config.toml
num_hidden_layers = 11
hidden_size = 256
n_experts = 96
experts_per_token = 8
d_expert = 32
d_shared_expert = 0
hidden_act = "swiglu"
moe_layers = [1, 2, 3, 4, 5, 6, 7, 8, 9, 10]
router_score = "softmax"
normalize_top_k = false
routed_scale = 3.46
balance_loss = 0.00235
balance_bias = false
router_z_loss = 0.001
init_std_router = 0.0172
lr_router = 0.00174
num_attention_heads = 3
num_key_value_heads = 3
head_dim = 128
vocab_size = 32768
norm = "layernorm"
norm_place = "pre"
norm_eps = 1e-05
positions = "rope"
rope_theta = 10000.0
rope_fraction = 1.0
qk_norm = false
attn_scale = 0.0884
tie_word_embeddings = false
parallel_block = false
init = "trunc"
init_std_qkv = 0.0271
init_std_o = 0.0
init_std_up = 0.0271
init_std_down = 0.0
optimizer = "muon_variant"
learning_rate = 0.0034
lr_mult_o = 1.67
beta1 = 0.93
lr_head = 0.00663
max_grad_norm = 1.0
warmup_steps = 200
schedule = "wsd"
decay_fraction = 1.0
decay_shape = "linear"
final_lr_fraction = 0.0
batch_tokens = 32768
max_seq_len = 512
doc_mask = true
z_loss = 1e-05
train_tokens = 278900000
max_steps = 8512
dataset = "wikipedia_en"
Below are experts of layer 5 (counted from 0) of a mixture-of-experts language model. Rows are named router (the router's row for the expert), gate (a neuron's input weights, with its number), up (a neuron's input weights, with its number), down (a neuron's output weights, with its number) and show model dimensions 0-255. Each number is 500 + 25 x the weight over its row's rms, rounded and kept within 0 to 999. Numbers have three digits each.
Before each expert's rows: "mostly gets" lists some tokens that are sent to it at least half of the time. This comes from a sample of Wikipedia text that the model never trained on.

# expert 45
mostly gets: "ub", "aj", "incumbent", "uk", " ", "±% "
router:505465506533512504495504506499457543473482496516501532486488514503548500487511431505511482497483465478527520538552498480496513486505529528503452497502511504461477495478499482485492525495498482520503486537505460501490514515493488442518452503537526519508543461528476494527494510454507504526505479503480513504474536514487483508511488523515532488521539471514532510536482491517463508484511498544482516512494521500495524491497523453512532493505501505563512468482456546462430496512552496517514540503470507535455484476542517468487477460491504470509490509511457505438543507539501551494521528444508516488486478532468525520472465475473493505465467505540503500510484494479471523496477459467498483527545511529511538482455481480502494470498494451470529514513460492514501508469504530
gate0:547497484511540461493498502465478550465470497472500488504578459524531491531509506495538496448524496501461495513508506484446497505496457441522505502486502529469509497533445495504483534517502545499456510536501490502531511521498498475493497435491497493521563478515530474513482501506488516496515524513493482486512477492483513502480501513461484481546515512477492521440496528465535472476504547505530496463534504526487499491525520491482490450481476511497525479517534489444494511506527531508517476509496522470459551502499482509496492437497501505453514466477488470453507516531499534486499467497508494466489542526533515515548485503489513524508499464532462538546466509467529516515486523461513493513456490529491502515541501511524459495519502530491539495497490530490505509500506510
up0:517513491510503523497487518549489489490503499510532508499556522497499489490472511475483511512508498519501499489452517486554480490454472507470509465488520520492483501467469528522460483469497498538499484519500498486542455497488519489513532544530491492521480522532515458534457503418480455493524485459539507436490520482482447559491464496459469494488510496496524495549515527510482510496507511495522500512442523500487505518494514506534508527507517532488500532465495516536536540527508523524527537522451486522481540497499482447503520485471528540550446496475521494493501513528510455536499502499486478490497534506515464526466478494512519487510483471478521521500502466498473503498515531577502496472513485515462484467457466478524529522505523469528500492463493522476461502510499515
down0:503518492482561519485533500510538500494519496485473478500542480509508504516494505528515552507488491510538493547476499499505512462472482501489522494503468483500472508535492519529541506486428469494505489500508469473512487513481516479494485445496492463470493502512536490539519510480501502495493496509533501514508492509477496460513463497562512505500488471450549543541498508547505504476537546509492480440512526484507554530480526498483498488516509533480466473503538497492554489478449503496508479489487476470493521505493463479540506505525531460511483502515493496521507511514514454508508527489522471551492510510467477509468460522493500504517490490489513480508505457487492563546498542522470508513566485463553496462503492501526481535444479494419478477506507511483463491459503503

# expert 28
mostly gets: "ft ", "El ", "del ", "De ", "de ", "Kong "
router:477477556536495522524499488551490515486492523525523485446530517507508484525496459513528460487542462540515555520493524530504511489495490485503491520480500495484444492484500440495462475511471461515471450497564456509471450498474532514483478483535508509456495491541475508522485513528462491487529495475494555485510499502497483520502461537496536500481492475523510522478487523557458521499511514547500541498534517543474531510517482470478503490503526498523508520534483539515505506520537485510495526499468502473471494458532505445488472474509518446482464501493498478503524508500502530469553511509495456501465453505480513489500508466464508510470468539497516485528540474492495521489487500513536541527510518517504515485509490480529465483472452494485505517487500514504493528462487520
gate0:515513486497464511502492471501501523507510464499516511473527494530513529488549518508494510477494521489518516461481508501512492459485523494561435494485478501503486517514510512535494490526476522470524520484490518523540524491528515545494504524502476506504464546503491540506484458493478487530478510503472499498480510527501465547489478524444537503439493454485484481493476478487568468488519516526465504500529486478451504539491533486455498518513559528523532506486526515444520499495524480460504538537516505569485517513492523486473491502475500514496510533492502496482544480533488498521535479504513534499495451477537511496481520522491530509551488454463490500507517519529480520527524540528507540463515537488489553494524516474492462481511486498532472492481524513534471458481472456
up0:499508474476480505526524501530546457505483494546456551471509503477522500516468477452492486515514490476512482530512519525508520491479478502505561464456470493469481536523466458479516527511518454503475526467472485464544530478518520501516499481458474452450497513513492533495485474508518514519520493455503478482541545504506499534484484495487457506516498521498514513496440472566506508501494509509518511513505505490456499512499547494487531496532502512487498530469503512454479537501485481465553509493490480488502491499538475502503524500484497535495492490513523508502447560545475472500491527494539559504518495511488433485482515463499464491515458519508507510515499526515500513537535511529511517529512535480497508465514513527506508465510496486461483562509481501525473498510546456
down0:442466517529506528477522503494510517515502524506502497498510529477478488500502551529499497515475514497515534545478553519473518494478528489507512509488519476502448488546534463478506539502472494496478511498457448478495491533518525551522516487492481480496521508512462513539482473498474510499483513510483488511527529472464527536456498499519511528465474556516489518517504499473488483482536475504481546472514504520491522508522541508473513501482449448527451478485538527516512455521489519549484501489499455482482501447471530489487465494527513506510453517483519496498482498494478520548508507489530440497482516481497493505490531468478439518480496527490483522495512472473521454537528509490471516526517555526505483537474551519481447499536481529488466492492539459496484516491522469

# expert 50
mostly gets: "ut", "ș", "os", "cin", "ts", "us"
router:458516514499493504519529463515518505477508527534509467464538513502525499498513489527509502488468482509515502502524543482452496486494490504496441487498500515534487491452498483495468502530479510521477487551509485480487509507493513479502444492520472519474497491495485521497479504453478496482510513497478509518523525536550489510496476508540533489532503481479478469477489521493488475511524511512514485449537526500500519507501518490496509482532519533510505497527475513469437476494546494537518507491486486471506463484508461493452461485463512511499514508512482507467538520488509601465528485456491505500490484522539492490484415477485496508485476498516536466495508502503485537501512525501531519517523550511531564500473510495525446495477503511465515561493487563502489497468430539
gate0:495486514533501523488496487549545525451498470509501488548518497497509475530491499486503497492503509501477517445436532557497457493516505504492485534468499517482492491525472470482510493461532516508504439472522491509500472489552485470499481466520518474485467514534495506497515464535450500496520498492479514496491520505526500472497517512491520498559499473490505468484508483469473472496493500521547494535495538526457574480477526459541466491486473554489514505517501481526505525519488511449514550501439514487486511473498514493492488473469499499518493518492469457524508506438510537528482475472515486495534462501541506525531467494530548468545477501505530479529491492537474518480486532485544459518492488526493481502462475529501557508511511508485514461506520537519492513506504499
up0:509519527456495528497505508521514509555494536512502456462480523521484497459499590490484502472496521512522457545523501465531507509501470495454462513474527529493491518489525537518512505550482497490540485495493488534476542490464507529472518493499478485514471434530481503548479505502507486475542486516493524529505515519451509505502507484499517449481524534487503518507451505513531478456495479497450498462545470487476494496471487484532502536513498508519538521523477504464554540499518484513507512478521479488510474508483488466493517538488493506507486467512544470469487523538487484503490526563523493490464492455513525488521509518507478486476539484471528454509497499450520466475530525526520519497505541495490511474506497476489499480483497518510504560491476508509497501456557475
down0:486511504563496477493528515463488556504507471516538515526512531526478514510473529515506535472484495487508523475502460496510534485470488495451488459500486472529523505504522507487500466433524517533538525515492473436468552452472544524522499520554485534478457528503516467494490528493512523496505475475481512537506501516468498529472491490511505496525514548514497525516462504488476506482531510482460514493470495465467466498494532474521514466515453519500486487524454501497468488491527491497535509524476535542505500481522516490454477505504491461491504492497536481468555518530553477507503494502449459510518506505496463491534507484493546524499511528481521489491512460492460527471536522542534527536530487505482486506478496513449506486483504501460452509508483471487485506530481535

# expert 82
mostly gets: "ș", "um", "cin", "og", "ath", "ern"
router:477496525495479496513535477508497525483498547498490516513504486488481496505515431545490465504520463533529471505483554488537472531480492528497455490499509517473465541465487486510494485491487484541491490526525491494512473519476509483532502527541502519503445477516478506493477530458456465489517469482502507577502484504548509473542500531538505475508500500492504486549508477467494488497526511511500501512506484506483519485487543494516520511501508521525521494505482477466471435513518478504522492518462523510494490475538523503466473462497505515565521537501492462494546484487507545507540535458480514511501449493494497471494447456502500492471457507517521490492544509485469535506501508505535515483532528520491524479434490481495480474480451496519493506500517561513486518450446514
gate0:470481479558488455505527492456550496470492519520530522514496540497477462500496452493504485521485520525453495510478535521537509536517462497563509467541444503466536490482489507497494481494462488524507531519502480480506498542485485519503510553541504543460497555483547516457504487496498470499506450515485498491475490502509499534483490489470512463492479513535484498512473491493511580518517509531492508475526508503495473479468523478469462472488530525528485475542490515543497534532512489515512488504521528500513529482513516459501450526498507485496492525478507496542479472509510521498527518453490517444499472539489490458540479485489468492514497495472539524478531522469480490531509554511529522526489481522501478492499465526498475517510483493557505470500478528501523470482477494
up0:454474521458514547485496492505481522508500543516507485471457530511475530475453469542477435503478525481566520531527502533516505498486529466439523496503518479458486485493479507485474492479484443501528533471463469492497497481465512486494488482450542520516533519502485481484512477487557518520522566515505499529537543519518529514533505476509491563460503479499482517496503497484489523534507492502469534481518479514515509492489479494494508512471493498504476504441470493477497472481480519507507543498525498474510516494504463499437526523480503495476482531529465509533456508475524511491519493531491557521475477532530494516464521538512492529511505462488482530522511482507527494518506491466474507541529530518525507516516530486450471480461495460500511476483480505485484519504491473
down0:468473503542483508460484541478516499475493495500544494497485489545479491521526538493502551459487526473504509522508492509514515533485445456466502504493489506526506481477529501528523487496486497491509506497554500454498530479469513528487511494479435522486484481522519510523493536451492517494515472501478481497469541525487504491463505511503516536527473521518503500485522501496482543505483509475473497459498526489473495507541507485523502519513539537475500461468435545511532522533507519517481492518480536506485507497478508483430480474510505510461514500532493485527515475457532502485491488500522476516502475525510500488513498474488491535536535573477559473440468479491486468504527506527526517556461523527454541495491483493430505506477506509535527469515485475488502540467506487

# expert 4
mostly gets: "ä", "Ed", "Su", "ti ", "Du", "Man"
router:453514536538505500496489492528486497471492515518522491456518499529503467524489484501491491488502476537506482522475530474448463505496495500521479502490489501511479508500473438508492510556473477487456453488563499479472470483451501479513493501515487541486531484523499488550482507520478481486527471463469528486497514501515495528491524521508479497503506470500498510491455499528461480479507518529511528487490546525490530499516547484510499476508505505544489524537471522494501511534527495478530523507458513484492490459546502474467467497467520468493508519504491466486518505499538565462547515525502482454473484513496485500466485480482522512473480547549549478558545479489475555466490479528565530524516500528513503501515505478504464496497478519498541550501500527500497530493440504
gate0:486522527464514510469481504505507472531472503494461498534517482514539474491514478481508493482538497486539495530505456463507495562519524512486504460495452500477512472476498502449493480482501486476435478499531493497502483505488535500482477479451490514465500518525548484510481550503514518451494482470461509549511508497546488538477489502503531504500467486539525502460493553521514502466517516511472524483516486476500528489515519501505491526505478528546510493516492568532515491519497514463538449521500512490477521497536486501494493496514531504515478509523498507485486542488522483526555508504512482520453516479527427494514501441563480519467495508486520518525511488533520498508482510482481482502510485530519510465482528514482460518547533515523533483483490484526500484422452479
up0:488469481520503466503472499497487502486525458483494477477475503476575491492530498504516506484527529456540507453496496527499483503497512534502468532452542530502498522530507496492463500552498497508482527491428511493517542504543495501538512467544541524484504497525481487486489489483499515526477537532489514496532477508472502480481461466495490526533474509464496479519521497484511507527520487503494511509514481471573505562516508516508532480493525495459532484528547479509488492443467478492522526486493542480530501471504486483470504515432503532485475542491513492473506528488553504475488500498489490492500499467474512498487485483519559479518462506498457480472508440473491453540509468520491508528510505500467483526543490485481533486440512503501527531529470507504491512489526460
down0:466464504504460494492493536507445546527560502500482516472509497484480489498508501489468515486533439497532533490473492473526515470466503503445502512493501501504533514488490525460528496494517490521500479504525480455504518539478484514484530515515497528468512491571493462521501494501498565448432469538517530507486486495521515500512496512501520509497471491483545529507485513496473465509506513504461527482480506502496514488485477507487508477483483479495497480515465493457521499501526506473517521532492506513515507538469502464502549550524532461504488469472488498507574457502484497534483505492485487490526495529531550499449492449487462521481497452501539476534520453526475504483535505545511488499555521487508538530474509528492556493522472456506496496526479517490470510492498510

# expert 6
mostly gets: "ers ", "ey ", "os ", "Michael ", "George ", "ley "
router:450475526534525506530501525524484505477504517516503472493507506523541464508555499465533439502501458528522527551483511509471515476481499499514446485490483540471466521485490487516472493518494496508506472507518478481497468508499544465544487506529488489490481470512472512509505493534486501480504456494455517545475495484542486514520477490475493491504476496511515538469452515523478549476536533502509516520491522547495501506492465491517543474506482494509476516531507503457490452499534491525524545495459515478548491498529466482472480490480527455522485506477486526462519485514515547465560517477467522491477492493505453450501465483514533542477471504498506490515489505514475520521511496501569524521497549508513529499491527485530463456487482509484541530494466507530486520489456521
gate0:494494533546485475476509460512468494510484501516479539495494527503512481514485493503523506506485538511502511541503477510587474485500489478517503506477472478523509552497583493534469522513486524463480546487489474500486493493481456512493513479531482486523465456496490520501520469548464503518473494465487480479494506452467521493462506522474513487473506486537519475549445504531464538486504497542517513506469512510431485503504431516484492486514467476499472485508481463516473519480468483465507512534484515507520556471494462466472452477459498519514500481512555512537481502522493509501511528480498486517480480522471457449493526500514488533518497504496486536472473465531511491478505482535503522502483509525522487500494501499536468517510520506478530490463484459539512535508527521
up0:482501514535523518553507526537538521485514496502503478470471419503511457555517473479530538495458505535490514524494452529529512484484437485524533500444488511518521485502516505517475490512469494462526466516469477538491490476495493490478521526499474507542506456464490485528490529539526516538527512528506468470452501480496520550516513522507521481518522489530486488497499470490500473468468523506523492517493531497470512537469468501538506490526461512490469520483533454489469456468469512501519455498514507483501527454496460464518509528491480485503512475464542523516481498517463484525505512505530528498498488470511519505498511502532461525459511488489523549496473520480512462510498536547517509514469476482488519506490491480479507452488552459487510487519519491505474471509520545
down0:481508490512494529543476512483514512498521543465487542506517497499545518500513510534459483495533496530515505473499527513487494522532509518495522478497488519483519516496416527466493522490480512467468510533551468472502485495517534485461474502457500533487505480460524487490474501476515499475510491466519470480481535472485531477489558500521526504508536539539468502529489470436494454483437486496505499503517527477531506489501510452564499493496526498516526528551477508481479524491481533529431490523511500536504525526538503484511460528461506489530491473517498491532472488541469503511507475504522499477530510518519485491483460512490539485508505484491540460484468523499460510494474571475497465493535506493517505468492519491483521484516512496467488501489499497498506466439530458